config.toml
n_layer = 10
experts_per_token = 1
balance_loss = 0.0159
lr_router = 0.000524
Below are experts of layer 5 (counted from 0) of a mixture-of-experts language model. Rows are named router (the router's row for the expert), down (a neuron's output weights, with its number) and show model dimensions 0-79. Each number is 500 + 25 x the weight over its row's rms, rounded and kept within 0 to 999. Numbers have three digits each.
Before each expert's rows: "comes before" lists some tokens at least twice as common just after its tokens as in all text. This comes from a sample of Wikipedia text that the model never trained on. Tokens count by the router's weight.

# expert 5
comes before: "\n", " The", "The", "==", "In", " He"
router:516474497493478490512486532476500492484474523516518468471439505494507480524504526501542537534538476508489480476520531485505521489523507513487470490496459512499445519455502481513474492497522491518479494477516483520462458499545547490519462470
down0:502529484494538483474484519504492504500482482509461536432494462511486510481550490500512469479520523511481498514515465511479489512490532553502477499520482503533532462523509540473446521528484469460522537469524511509488492489544535468491530480
down1:506485460500533497488539515486475499503495491512490487465526466527491447485466462465495485496537499452470493472496472564510550518481490427519510499529477470506471533544532491503516489500484536509554566530518455521457505508528475458456504510
down2:446532526496508536482545523550515496490509492545507510475507494500482496453525513456485470479496531520495457485533487456509490509526516489471469482524540512481485451498495502494531486476511527478500505467526485511488523491474451513484510485
down3:501460454485530479532545516483509501547521488521484500482462495476475479514418497497490519489501467509514475487467469507489500488470468477478530470507483530490488539491531506534518524502476513469506505496416491510502482515521519484487489520
down4:541478493495504515532529470536544504507462503497488476507486500469459521526493515479528483486498473513538529487493536494537519510509476467539503516510486501482562490513478498557503489513508470506518472497529511517509489499478482472500484491
down5:555511499552526506531527522529514462505488525516505490493522543514514488521494551509507496498498486581526474541509510477518459512463527543498493499481497444511522502493483469454463493495530457514492527531474465481495472492473482549512536483
down6:472495490487499505498483470519494452539469531470454504506479500503523539502531507502484497532520519532500486486527514504458485501489470507512501521520478482490507501473506491432508487503529498541514534538540496475477547484500481475509520497
down7:495533529511471483497510473486508487541475501520461469489504523526508544486484504511512495478469517533465498485496499521526513449475535474479517491467534531494471576467489507547485473464513504449481532528444508545492507485453462500489495484
down8:491524488513511504524479478525459499507497510523445529520516501447524536515486464481504517500488515542491496478486453481491500503499530538516534501503525482524450475474497503532520517449490525494534524506490490488521555479491469511488506507
down9:509496521449494556459494494482431503512506483501483534473491465492495525507520481515446496560525479514506540496511485514519545486511533486508534505467506514563472498469492483527471545515513531501522454516483475519468493475537504479514496530
down10:510518523499514471494454524522527460486512533497499535545438503489462455504508509492491513470532504499523461514539511449480529514518521492491520505502506480452486504494485504510468531502484471535504512489528511553497525529524442474517473507
down11:498539449478505484489525481491468435511519506488502496478493507485493491456482495502460501533491466481515514493513512541512462496481475486514485483479538497506555510476486490519535534512503528515502470474491475469476497558542490515484457478
down12:566531510537485485496464494529460540499508458447493535482481483493526522496491533489497503514488466503542464468531437485512558461487496484516533512518525457484492522490530535459503530463491473510500500529493505524492521529514518492524455506
down13:545484512476482518496497536530503510511537511491512466477500540470548492512576461480471533494481525449534447503497491479448498513482473501510519517534513463523487488522467505480497474489523549501476530489505498491513507478489473479473488528
down14:494481507512487500467493506499517510474521469510484540454477542468500524516488522525467502518525490487507494500547504490491493485517513525474528506446484501490469486515525482522481498538512497475477470509487518489514504448495487491511492527
down15:547499498500531490467505450501522466522493544496489458518463572534477531490487520483481534455568531480490505483513502452479488517515457471517514516466526524497512531481538483525493520505516481489548522515510548495497540517515474489509483512
down16:582513465497521486484485507544510530521504494529515514518492486518507485462489479497545476513510505443492476474546499496477534532531540505532536498519499517512532514500477509470502479495515509523504511501562521486455514485486484502526497506
down17:542464496505523512481473498494502512509527509474478515459501513523495499505470497539469482504519452493518512543498487514470504542540490510517501538495462518508456463503500497555509491484499494524496491493529519559477520463508525472525484514
down18:505508521495462533510490482523517501451511499497467502480450525469507465504556473544477498510517509525442473536492496493498500494500526518490499476487500518513494460496531480500518525518535500508507466463509525522513533528453540504515476525
down19:465459478548515502504499555500496426502471521505510546523463515522493525497519481481542515480552547463481462491534463497452462520454534502488482528510506492544510520526524478475472469524519465494497536501506492504469498537500508475491553506
down20:437462457521502495494487468484506512489504528485492523455470488472517447534498548549496489504489481482477476491500466519515480490507530519529532512501471507521494461459512476513514566517502495505497510487486546489458479485523490558511447475
down21:446478504490532516531484494489522501526451459520503534525500479490502484522515478499460491491500557539462541507509466531498500518482502507475498510469471481478489493488508501540539516531525488526517460500512487501513496499510509502475541506
down22:496517489514486536497489475484493504489492464545541477568510475546474519496507517525486460484493521520491446516486527531504460505557461501531461475506482497467536539499494544457552502462501511469476527513465529473531495464480500503492530556
down23:530510472468521489482485511492501475513521499509479485533497499508482492429505517475490504504489516476452491489473524512548564488461499493532539460553476492499496516510551522437503511498490520485497539510462521452530529487515510491485471535
down24:453452507457474505502540451505554482470457519536483507537495523528515510521447472507507490491513519490542510481480449506496498518539498495483529526499491529529515513481500459519522505447518455485521499548517510478477520544476445493489556467
down25:488502479506516498484481506484518484529465505517520519492524467548502520455497512491541470549520509514474472486539500515508487475486476506512484507535508509491492519515492493485502468523482505498523484522469473518530476509505542496473500512
down26:497474528469510475491533534517493530476473501504538460512537479476463497541500507432512477506519495551510497527511541511532494522478514475516520538502511518453500517444481528527501487479515531468501484518548458495526456512529522509500445504
down27:503525497508491413502499483498466508453493509499489505464487488487485477478502501502515538497553459528485545526525505474506519475425501515452492478536500507468498462481491496470511543477479481512514513549472491516482501486488521465527545513
down28:450510526501516533535443478495474473464452529503495505519493504545497499525535503525490526518557483483499499512494506494462521516508509480504479475474482493520524494491466478484505516531506494471538463503513489499526485488499505465483470450
down29:452516524490517482459454449477502497517486499481459489498492516514498538507506483486499515502524519488472528490518553503496484509492474516512481530482493473533493552495446554516494505493487485470523488508530503549519498520506471520508467502
down30:494500519495516489456514483491515508477499475474535437508533521494499517488454489473512537517525503496511521468513525507524479450498503473506484482492516483484514519464505460522521519539488546528471504501471450483524531499478486484497521478
down31:510490493551508494477455528464495471535474484514536504476528504506489493497528469468465534503506522509507481484464503491508475472431483541499546502510493517508519500508478493455527478501533468499546487530496532459487468428511450488489493527
down32:446533463467471479512514520498462528499461478460527487505497486496526526495511524437493513507504510506543492464514501515475490508468471537498528490488497511478503439496469529499471492468528513502529498511540500496530470500419489506493480517
down33:489488498466500475495536509536495512486478541488478518502493511518497508474496519533525454541514496554512487493494460472470497459484451462463454547516514505469497523493487516483500494446505478473519570485481510501483533536501429490522511449
down34:480509476501474495486538505511510460472514506554499520520476536517509496493473497481509518489485525507460483424515473503481475501520502464492484467512525476516476502507531477465458485483478505541437511525511504485523471536509473497519493499
down35:492551513527508525522460468517451494490483499509509535549542541476479519478480546451476552495454498498498514484473489453528522492478527503481564504487558482501512554491483465502490495451510516495461525522499474477512565510516474482538506476
down36:447506521488464456520506522507479504480508525501516517500517521473480487490507476481517430487518568514492494524529473460513507499528458534489500546507505502455524502513520492520512477494489504507502517512488492496528492506424473529479486533
down37:475525497510511499484534525470491509499500463496522477484514499488507488504502534490509507496496509445488475501526520498522477504511530527518514500509500515526512532557497449517526507533545457541552451526515500510482468430503504468474503508
down38:506513511503502456528520468460537514514494462535500515484531457516515509476504477493483521539487487491504511494492504497526520469536485487529466499515485541491480519481479524498475475492456520489512477499457480529503456486500538523467466504
down39:469517485505474510474512460543477475519498522479527516528485527522569490522519494501459478542494483537531517513491502484483483494478531515485524481477428503533487484471507519469502505499471547513465510505538467499468512517458501491508424511
down40:520491495493555492478502490496464506514539526485481502511504519512497514488483476496535546521449491498526477482501540491472475508481476498500492479497513517507514546531511523521524463483501530522493495466597461512458552537505515535490497515
down41:465467440504452524503488496482506534467463478553581478525479452495463491535479485484509476510493524488447528464500530505524497519501472500522499486501530503505493523503464544497497510440515471509515471468514528530473469503459463505491499497
down42:547517514474521493473549479488490528499539529506458477537483546503487519455508517540527500521497478483499487469477515479488489499520445488481470507529470468493502526474468484520475512459531477532503505554496540477482532509483484491477505467
down43:526488459520506516508487497499498513481517503490502511512516502480483489487522489501509436481506527461523466512513507488462485510541476536522486533533466480497524481489465514494530514515535496508513501489506528498487479504465536527550535510
down44:478489516509479580518475527518513493468499478522518472547461491537488449532466482509506456510535491518547538488507511461521532515533499472455465522508522456484491461544474504525518523510499480538496513472512524524485559533486491479506555496
down45:517499504515526500483484484505488475500512491530468533515495519517493499492520513547477461484464514526488466533507474509479502458513489533489499526525474472501499507528490503479484487467488476487502562527417533483517540508449445515483544539
down46:474521553515481532477480523470490448496503487486512474518519489469546529513520502461521490527464456524513472506459525485476485477452525476522506489477512538526525484493513488503469421532504452477484517488496534494504503497537513527456498523
down47:447457518438493505516505509489488499498522494468533475521478485486499518502504464553491504524496450493476508492478539503505474495503480497482488455491473503468481524441533508510469503571536498505505496482503507486494499472483502493464515458
down48:467512466508485476496505524544524471471521492531498501437486496498484516489494552459518472531492471496479477513462451441503496498506519509483490527505480511528507446508517542457498485530489494492469489514493464475518504525490491506448456505
down49:517469491525495492534504472503528507460509491487455541507517559485525484485479509484485503500515480514498483472487497459493476487483586490502464531512504485513525510482500463505538506479488480555482494498541543469531466522480489479488489482
down50:470505513522508519499496470514543505516544470497495512495523499502514489505513472538534488469519528525508442492535487475480514516514450522518478518488489515497476483528475494492481548508516486512481506514444476519485458554546528527510502498
down51:498524521521489528507516497522524490486502518484476504541448489496528458529486478485517500431516489496494514508480510478501562525493456489493545446540485488477495517489471513477522452473502458528523490522479519506516495536489492499553509481
down52:520524541504455473491465517480530498487532499495489468527461548500466489534536528540471513514457490494497453500532516480490519471467556500462444506493532503525496506544494531508524487543485553491457485474467529480503496481498487493491446530
down53:484501493512499494512469517525468517497450516497482543504497499525542495485511429500516479522501534508465498508517502480478529481482575484546481528494465436514517504483457511522496525465475461492499542454508503511522496545508486504504491525
down54:508485466498531522488460453474495502500511557521510499529498521526453519495496504505493515516464511489516515500479464514500467504503496457517556442481514522512474520463517514497477550468498463486499524494541472495485557510511434516517506551

# expert 10
comes before: " the", " a", "ed", " to", "1", "2"
router:486504462503473513486516528524477477501520477504512526526492473548481481499471542515493483492515482507494495478486484501546508475494517473485505510496472513454487487492518550500528531492477510469510472499548517484484497450497524505522532464
down0:507515496472489508475549484517555499487505486547520489518511518494539478490445518516544510476557472440487486497488502463494502518509501521517521508461484505460506482524537521483506466502507526474453548522505531478460528492544503516522545464
down1:488527475506483494482486524516486461496518506491491520507500462480480500488515539503499476521491501541534523529542485496500537485460478466503508531519477509486506467506510534521488502482461465479515470479502468510461492468538495484525479483
down2:463504490494450490495505524457471501524480508418475498497476463489490514493481488507475516530479531519510490508487504562525504531482491474472507461511475551494504487495497493513531482477479475477521472477487488484521448479477495481477513504
down3:469454528482474515511520517576503474516475523477520483482540478491490466504447529519420523507535515468442480506483476532518485520504507471502453539486506526505514474480498482489537513512511451480508495494451537537500519475481529491475479499
down4:510540528499477500520536502468483478531476498465513507476489503554475516526473524488469497504523548573504488502517506508504517562519553496534498505497481482481504485530497508510505500482513492529529475519525478484506504470504544507490499462
down5:518567528498498488491518566507481458546509507462518476484527527482492485487509511471498501493525492515515500499502546432521484494471505488511470494502495479538529562546488507547485475500503492494499525450522500512539527459514463456516470500
down6:438515493506495471472523496510514519514492506500537476502523494485496499465502537494515518464489507457497525534466462499489440507525493526518518467517518471503496476477529479509473498534532495487518526542533485532501497512524450555525507485
down7:544459468536509482468507552524493488486472476536465486466428500505484515452501508512496459527509500466485497513470501501521515485468512512471496501470488502513532547493480517497528525540471442478513495536458482496431507483467513503503465507
down8:485506481531525494480512515526517430528458495523489514502484481477491506516492490454455504462493538459494490483453479491513507489469502506501484530547488516502408495512496499516477494486451496455513473522473490460512490458486573530482466513
down9:541520506509476492506529476464463465500519490540475491496475494480511483466504497539508504514487520536542511496475485507498539514475472549548511528502482518532473496495498529496502494487462508479541508510497494511540511464501487490520500508
down10:543501504491486525485530529471484510463504495483464529509526543459494512466496540554471513488518469488442500531500521507547524519523521521510445482516542490464528488566480533513491492517539451461463496464495503524509529460462466532512522495
down11:507512495509517493510513484529531481507502501495495513492497520501502528462461481487534470469510529487471472558484492523474507492490519505534515489480499432458489508494513522463511525501502465508512492456471510488467510458519477485475516498
down12:555486504495509543508529496487496510524481499506540458482521507503534527528517490525503481484512521505485485452507480446518480509474496529473522475518470505527464525439473496514535535542454511458519458513476519485503540489487531494529518468
down13:508472527506485445511544499509545491513511453488506511461496516481487533538505540503522520507528550498507522497508466481487499555513541478459490501505473471461525483493505518466471463512494481489475527552514471544471518474515529512532559506
down14:481527535508459555523487529500509476552494507539498534507541495495496480475480502530467495512506466499488504517498480466526489495534481489448500530516481521474538515528483507495481442460465502509539506535482551522506484530473507516501459522
down15:530498496505479501525493534471531512513447536515492504484487492489528488535517462502516462498483511495451541507499484467489483489480502492467516500475490476512488484440452498494494495524510477487544532498470519488510486496476556460508549487
down16:509478457507503485564506469468502531521526501497530502485450492515506468478492471460565482520518513503471476538501467506508512484498517510525505476418446530478451493497463488485524477487439475550542553476465516489473458479512495472506498494
down17:477547527522518496493487481464475485512536521529475519528543502506488526488490502460515491478493511498480496520495529504512441455481518529530496487538515514522505493514500538530445494513531547464474485523520513531528536524487471550541488507
down18:492474519460504461499469533467483503499506535494473494504492541552509560449490492483474541485480526511489525487512533482534469504534507514521496479482527471530505520458445460524526492501522514489517525505502569466539498500508516478470552495
down19:537532508520516501509504470545486444549503493487484471485483519444514517512507541502496498493515496503454543503531515479508488491480496541490481520499499524524491463478516494468502465519491509508473511502522507479516481510466498532505510518
down20:496508479486491486468537452520518476501518484535517484501488484506489489480474490508521470514508501481436464505479505515490504518484474462515496491490514503500562500565469500462522492467545501562508506522517518508504520514472469473495510484
down21:448556523517516492520471524574514505491478476502508524509521485532496506493510497457498550527498505500528548525482466506540519499481510485491476504545529503490485494502536525470495534483456517487468518563512494511459491514531540462513472451
down22:438463521524477526482534532471466496508486530481502502550458492450507526505511489506484510518501471490550499491487529486529503460469500512498440488470489504515501471512492552526515503514527485493505505533515492496493522515478503534493504554
down23:490525510473506491483511496474486483480489555444505475486521456504490545484481488502512489477530498480506517511521501526469455475475514450522493494512529557482544483514509497520526495511490469481510515513502499503497486512501578519486537543
down24:524541572527471482499467491460504484525566544479489490443516489514494526486495520521519518522496489490525517551480484490463505496565493517524465484533505521462490496535521523472508490499469503505522530543503514445492526527458491487500498498
down25:520493494482522466492504507513463497510540491491509547540516513512523529488522519498516472498507480491477494509456551473488517511517470493494485496478513460550518481476463533531472539503486502476477503450485511555484509493529454494527492513
down26:505502526502463481474524501519514487506540502477500476493498511524475482494513494489508512492537487451492551459491545500503531540529491514477500429482513492501523467517477493492446536465481509456442497475523488483493497479533493485548499507
down27:515514502507535437501542505515499519518484499495541535511513505474536486510507490514509482481523514458518459519522465490481486506514495522497540509489505548424504541508483504467502508504479508518460511515499536520473496536462534529490514448
down28:477520492525485505525482505496512528476468494509482502474494459502503514550520475520434497455522500484482529494510497509489494449485526535521556524510478542513533506483526469472521486464470491520517524483541495527436497525519479464552511470
down29:484502514475493515525471458523505510520483500503510523528517528485498551509527451483490496502502484491502495542471501526486532492493454518526532508491513555502554540478505508544488491482528548516510497525483527481517486517460499465532548498
down30:547523447561505451527510489462499541507458492475531492492507511508500476497494466494518501508426511478529490495511442447522457489454539492529486487526468493490499499506504463510548492515485527454488475511460463529495497552509494543494525489
down31:497522489504502519483468483477485554475519530478499500536494449472503506513509512520500485495484495487482486487554490529480476528475561494480503460552507494500520491544534521504514544477500502507532530498523496479524485541475518497466469485
down32:482503541540476496523478476519550512537452506491546524499490447478496426526528463522491507520501498496529533523480506515512514496491507517462499515517472496467481471519487483506496480530495508483519482484477514516534471531506469509532509458
down33:467479497516503562489506464511530558494530510453472510486539465518485496506492489517513511486472531543533481492498499489492471535472497508515513453454497533485484483504488494494482513511527535499496481536485478497480495495500531500530481503
down34:483450474501474553428524514515526518508515520520523477490465489478496482476463508463486495510538457496529492507517498498486493497465514489489495520525509517524480470534478497542494537536531509469500469480506468544524520440489469496478491511
down35:505469471501491508510479474495458508477485459522503479504460462462439498481496520506502487489528523509467485528495485554498496484495509509523462516437524488506476477506518502504490509443498435496522470504517475481535515454536500496458499474
down36:486534524483524507510534497498508491491466486466502486465519505505487478506521486524455487521519490518486462497532516518513526457517562483520468515504525470469475525500488532491496500504542496509477531495520461488481522458495476464504471471
down37:476490469481477445463515474458581488520477504504467490495514514524470476533516510500507494490543513529478484498533519543478540484494497507529525485478495498471504498536471514491553517484517537510505495490427478503471450457511541435538454490
down38:531520506498491504516476481517501508509460515508497526447472522448491526508530465521503528497527516495539576522515509505528582504508509511443534463484464485502503519514449501502494496459494527504495517503453477541470500513522505509535478559
down39:526511457504507486529502528494506525454507504518507519516510510476465511478490558486461505522456497510515491514502503448525523471490527544498490526482497513530486510496494552515476515517508482480463484504523483489498542507512484538493488533
down40:468545482516496507513492494537488511510487495487458503505499510517493533502523469522489533546521478507471502500493521494538468504505492483541452448468512503479476527501493555514515520494518492509471506540518528468489466504450490534524526519
down41:474496483479483461513505528482537477480525485483462524486487474474478512481478526502486475510522523514462516520517522523480455490501517483497421476515523513498528542495530517525533478504509482519453480526510496483536458509483498494515536500
down42:495582495517529503527468505528504498497515493530523499541508517497524504552524476504481472460509474467521539472495478539490467473465483506520501517488497528489493504508526471510556470511490557465504499484540509469508484515494524494476560487
down43:523513459502514484566519531461504472469494507470469491519507543464496490519477512538476467506426482506489502487473477496488512493480488485502476505481465580529499527454508511527533470506500473455509531544507495477454524498507556475489526492
down44:479558484517483480450509515492530471485531516478513511505501487483496505537501505560458513492499495507496517557538515476494560556508496512514495473500486505494539539493491514513536547537492512534474473526546493492510528496488476545534540480
down45:492483493548514494511465478519477505500526533484523444491533490467490516460512503526490499474504500515500495480514485515455484474452504526493537484543493509518497471500471536505512522495487508490505518510531490505498476503505457517475488515
down46:473475476499524550530485536483514510552501505477495474466425519504557514480515450461517522498504513522532526494507523474480494473471501461508529480456493520510466547492489473494481474490502509525461538523458482436488445485510508506491491481
down47:523519462517494511470508515493537497504493461506457502470471513528489532491536510512494460518464550510484559535514517451495530509511505512482487545501491524510504477489496513525508524502505469491478472508468469493479511517502463511474496490
down48:530542493477487479487551471472534537498501473517512500475536518511531533489497529501563480503525470455459466519502475462494480536518465477511470496497518505524504473488469568461461525495508482548488506512475525480501492483539524474508493528
down49:519495480465519536476508466450531505466484475529517499532483497457562470495499473470494502517521497493466507487508540519519543493494499506453479497464522480462512494501498490521497499555503479498470490528470516504461491510529582482503487528
down50:547494507513520528526486514539484467527504490478489520509503476529528499483465476556508479490502481501482493510494485470500491494476492462518517464536474476506465501473487468499508441471440508524503484497515547563520506504505464523476492453
down51:509529509464433518474510501487513462473482525483516438509489478462490502459497511516528471484519501478482451566513513509496540502519523479563492493478499527455455517438517476507464497493503555504524500508469472508537494482482523509465522525
down52:504481499437532509489474505503504506545497494464480483440459503505508495440501502493495528524518494510458519499500485506489531505485492522503507499484505514454482509487431489539520506511499456508504498476467491478465502465525492451498472473
down53:475484497487477511469469509518505535486487571485477490528474513531449560504526494528476494497428490509496455513500501529502534495482534527543481542453491494507464505445461498510519516494488497492538510548506508465500505494448491515490477506
down54:458545483513505478545499518517508507481520492495550526508481486521477488524512527488478512531498487508522499492497516514516443515500539502489507466448497470546530497533525556512497516470466519486512505513506505523527532465464454523517493534

# expert 3
comes before: ":", " |", "|", "=", "==", " by"
router:479483522477503564490495509520456501549482503474503465522482494497506485519526495503521462542497478486503500490524472472508470484563510512487502499501484486495474493472494477496484479533500476526509534494522457498476492498471532494498494489
down0:470505485493503448507485499484528461499491532521491474524483495530481509513507544478520509519544481507532497502486493504507478540456495507501472474453514500491465508449507486506475503503563441486556518494490514506499469503506515494506507508
down1:533509502497525502521513478513471478513495538516483482454522494488535517505551504454500479482459464484488469502518525522477488468522533522457499505509464512506488483532517510471488473526485481511509504481520467543466521469512508551500508554
down2:511542452485494486546506553498501512547499540497503470503477467558537504489538497453529505465505489490480471520503498464502485493513477521501466453473511484483489499456501539486514486505445523490488505515421482478503468460557501490519498513
down3:513452499526494502499496464481506486527483514478466511518485480532503488489480468481490502505425493490499532451500469518493525467485497488477482505483490493553502483480493474519470502518502466488490539454546522517499507516503471487479536491
down4:528516457502426500491504485522500523529444507519518534492519488551481464481523495490464450475563500536478501526517515472473559527550489508513501461535525496500515509485502517550524522497480471538457500485482465473509458484491491509498509465
down5:521553463511504480521499521471524458492481486505519489488477511526487514519536501488509484499492534490483477497457512482504512511509514486507487499498496507493492558517552480519544488483474472460505520484494485529523518508479437513516512527
down6:492517541490496514458492522495494480519463518493479490510463521441487554507488471526528560521453491546487524485462492469501532489554479496506488469495474530460528497497520504496500464507498483490560482554453503471489477529559467502496468528
down7:493497502477522475479554501500450529541481475518473464460509476503476493486471488541497516508477488491516442475467444504447475482508491483490521503524475482502501484501503487496492464499504525500505508513482487489495485471505497452492535508
down8:525486484513519510506555498558482487501518509478527539489519488471511488496502468501541541518480493464506506469499487512487475521495539487500518522473498504498496553524534503511473511515493509511510529526492522542485521551461469510525471480
down9:523504483499506513494452513490478504482471495480467530493499512535513476506523465446480479532536500511482444498508517479466528469497505499503507447479474498500512476505424463501488501527481501515465497515506477480503502479528513463500488468
down10:538496515503532496511522498561494505484513536506523506457521497527506474528509511496517540475497487503491497509488513539545495510513536524532513501447512478468473487536481524506510536504496477488475516498467475492482494508509460540511499540
down11:490473468539503477457498488512484539500533480477478520493527469512490513495506493511460452472474480471521519561493514521508469463514530490510501436526466546507501480524537506539496474512513490476561470495500548475521538470494564518521491512
down12:473468528489482490490520486482461518489481500528492497490483477498502505508507496498468473559524490508511496521472494499468459544489505484488479502518512511475539458476492482469526534517514493525558517539493546501490494455531536525484477507
down13:489493554485516527516504540518512525553512489506462532518517481480518497506499499497529452475524455502514479503499526505503549523510501465467476479502506510498504492518476489477503497527464462533450495552488522519481541458460470491514517513
down14:524572461509520502450497545523462502513466515467485484520491501443492489502493495532517527489464493532463461498460531493495521472499554483483499479475492480538486465536520468464467458503508513501489509497526501482517476490494463548510492507
down15:488540460518474515520492525495488492507532511498499500539520518516491480481489491478532485492491493477501517521465547521494487528550458489479476505504538513468506519466513519463491453495487495498503523463534500490511513514523490505516543516
down16:529516464482530499480537500504542495517500508522500511499552481515515535511465490500530502462538520516457540477523486525477478513530522459512442498519495472461475491496485550517498484564488510507511503488517510519497528466546482533525529482
down17:471511473425519454489471533524477504476495499499486512472488532485487528469501496501544517513467490523492532465459497470497514511496512525484498486502517527458510466468541494490485526514449523508522515528505546540486519521495488562489486486
down18:495468481510500559493515536537528534489444476517497525498491494513536470498507465464495499521475557461511522463485519470507514487473464495514517503458508481479498502475498498484493548487515516531491480471494477498535444486518508512500516522
down19:486514503488506484455480517526509473527444480543503521541505519533525502536530510493508470468482461483527501468523499484533483469523475539519507487500492503488487518472515491558508474470483538511479502545500497526511503546469517487506458520
down20:530499486457479528557521514495526514524513458537519499562506493492480499464494471516548530480518475540471507504513486506508476517521498507506508486463484496495499498501492499490486533444503489515529516470515489506494454504537511475501506492
down21:493491518507457504454530516512491484469500502493467495462511511513471500482536515436480477502500474531508495503498459467466474480476519487508483496546497521499541496506458492508513478483542514514505507489514486511455493478485507523484541514
down22:555438518542524515519493464469476465526490522493516535502500530507494559473531485518512520487454469475527502538514528534436515518496474509534488509515486500483484446477523511510483508582514531514485546523495519494497497509511475522474497497
down23:503477541504467510494489540474475517485516522515542532483536514452475498476504476497506488454437517509470458466496486546492485527484463503484485499551501481485508512499534510538492502490493463492510492506532467506535496500493497530484520467
down24:458517469447518496473515476509501498484471462492500503515511510494527491489457531519486500559541582475481492481497520493509551471498537497498459511509470531519506504492539479500501516531516558519499500536521520472479478484520505499516521495
down25:489480500498478455513512507483517519516511518444510472426520479523495510515521493508503510495465491496495478497533539535475447498473448476485515510481485506504488485469477506481520479527536515511531502521516525475444499467502478514524519479
down26:496525518490498527497512489511472505482535472510537522542484510503518489503458478504523480470519471530515492515528470521437502526481482480496509464494492493511520511497515528526491521481527458471506508484510490501511494476482482521508512506
down27:486566550501522474505524499476478516506429466507535524503490510456489500517460497494559495501477524473494525471475499498517516529505474514461481462490470516494490562495477506516528510535540508506494492498509437501482492495498489515512469508
down28:497494550500521482498534509508495480480478482475506491459481503500476479466487536506474472489475548496476470565519486495480512458496532520469530473498520518503447516472477526496459509486506498470561501517525490541536488490472512510515502509
down29:485557476524561502511499495447521508517516467519498521519493483493517505464499510501498477467485495493517477486466508479513541502534514489533519488517511490500495537502496470482510489544456495473481414475505478489477487526481467506575481520
down30:503438473481488508513527486492469497505518482487535488496502524470503549469476488502517497482497492487497490499508510560522510505489461485495479496508517473519503496485490503499504490494441511536503454469514487511473478491487521530511495485
down31:437497468495446493512508514530471476451501533494520511529507503548472518521554570484498524460509517520519482523504465519485508527549483509507477555477494533514483498487521482522484535508508488506496474497509480509516524483492500454487478461
down32:461499525518478481474509479537558461530509521501461487514509484480509543561509492555490533476462501527495504486526489548500476519489522472491487476476472490501520532431487466483485488537535519502497490477491516485527532485473491477498519443
down33:514529523514511506481513499518516468514510526492463558510523477512498503447475481519515516474479496473532517514506488528501475491550471503504514507512534496463467482538496494524452528483538498517555493504485485497504513515471471543452482521
down34:503475493480487519480470472456477505476502458507484529499505554469526512477511522482467448531498511495575476495493509514511503529494510510484525509500465498507511510508471474490568504466552518492512498511492500478495468514483476494489438510
down35:546539503481503493444464516456459497477507534452524530525510521546480531558546520551522518535506457525502462513526509478527533520505503510540523514514493519505497488508506501476498443498491518502499490466459503493521503524518526539522495477
down36:491466512477499508480452486459526537480504468501543464521496571486516508491492471523482505465453538507503507496502520508487478448496533504521489542506507496493523500507511490522528511487473498515515475503518523457512469510468483487521484520
down37:511528518488507513490503514539526447493528534485510524562523495492478489454500521483510528529500491504476494494497471499461481501489496490497478505501510493523520473514503504509511486507476498524499465481515479499527506431507530479535490522
down38:527507447509486505500510469533475558494485541479503523456485483463473508475528481494575511505517497485487492502491513527510509498508484541496538486562514499543517562490513508480493506547502520500504477498498516496524518522504498544515476503
down39:512530523515513492518505491495471492502493515528492521529502529500463497497464506497488489525477473497449499510495532498500499470477541493489489492527504519521523523521460528476534480511463471474489478536536447499443475472500509486490472500
down40:517481539537484549455487498495480492546496424514515485491479484527475507434488486506480464556498541501491516508520500533503510525510501444496520502498538522507530452537487573495469492526519488472495477501512482560506520517522480536491474528
down41:467495489548450494522514466501509477488480534520488499508469491469517476479469514527463487473510479479501511470502478504500488531535471514484487494514514480517451489479497531520533490460522511489531521454462529475467463447552528495484536555
down42:502489489517470497476466464511475525522524505543516495490469470546467483461521500475474503517488477462516497501498489485499516466503527506452507483467501500490523508527522485479497495491474501552506523518454488504468511510503501492447522466
down43:527516486508490472530501567506491526496488492486474478450481503498485502529512539461515495448537509481496541517503535483503507470463513514475498508480475517470498480483467541502520528521496518490482527508513522499545455493479526546471500460
down44:494456504505524510494494544526484510481532424510490515496508527484544469446479515502503488536507497466504490510521501513485513487503502490470480517518577549503524484431526489512472512571511525546499467475521471506532528494524522501501554529
down45:570475473530510524474481512464488526514479537476502523527560490450519423479501511509491544489478498497518558498444528482477483546464495489503479481465490479482498491483511516464500499526495494497524480503519496514519465484469530474457550512
down46:458497515511494498520475506499553538483488482515524472526534527512509490538494515539543491459512492511481510482539473530520494512481526518517536500522491495505483506471527517453503514480476471496497452475508523504490479469498508553567495506
down47:468509513484559501531505492512467492480522533534502493530494505460520510564523446483524494512473507491499505506528516500433514496515458507467499521499503520528497504478481474514542510501469514473523503509497529478514481519533494490508495503
down48:506503459486533545486481479515479485500521486483459531503509560471515483488504493460457490516500529523505534510473506539508511512521537567468497523496512458529493478526543468497512465488503481507496483502510504493467529520486510512520485523
down49:500494545460509516484530514516516517547525515468469528480514531500484488546517517502477510492494483493456507464502484500492494467527502495520526497488508539534498481501477485496476495514479496505502511517506530504473480530553514480545502495
down50:506559476500484455456473443479527500519542500522525509515474493484489494527492479512532485485515461514493481461502473410489530484506454543519506503481450465504508486530517465486514447470490474504462542527470456498496504463470477504505504536
down51:479500491474508489474498479490512498526489482471513517520509542543510554485518538471507457477471525505472530483520502516503495483523535494437524520514500515470432484478501512491494473508505532496478466449452534480480501508531532528511493451
down52:532521503489541450506496508528452523526509479531517516496508496503516525502541519518508462496518504483481524509514542473451460463468504525497501492471483459478483535525467486508509465522471484523515477487491508481495532495505502515483490487
down53:539468493507489555541491528491481479559528503471525511511502520507491499503483499520552494496529495545483499503540553499513473517527503474536530480495504518494465501495516492497503524461508456497497512480461508531493497511518498512492516487
down54:530502504501459504469515504508483513472524508489544553527517465492489480516487531513506480479466476464470458483471467525521506499494509544460514524500504468528505507492522473504475442481549550532475493500498465498517492544499469488556476499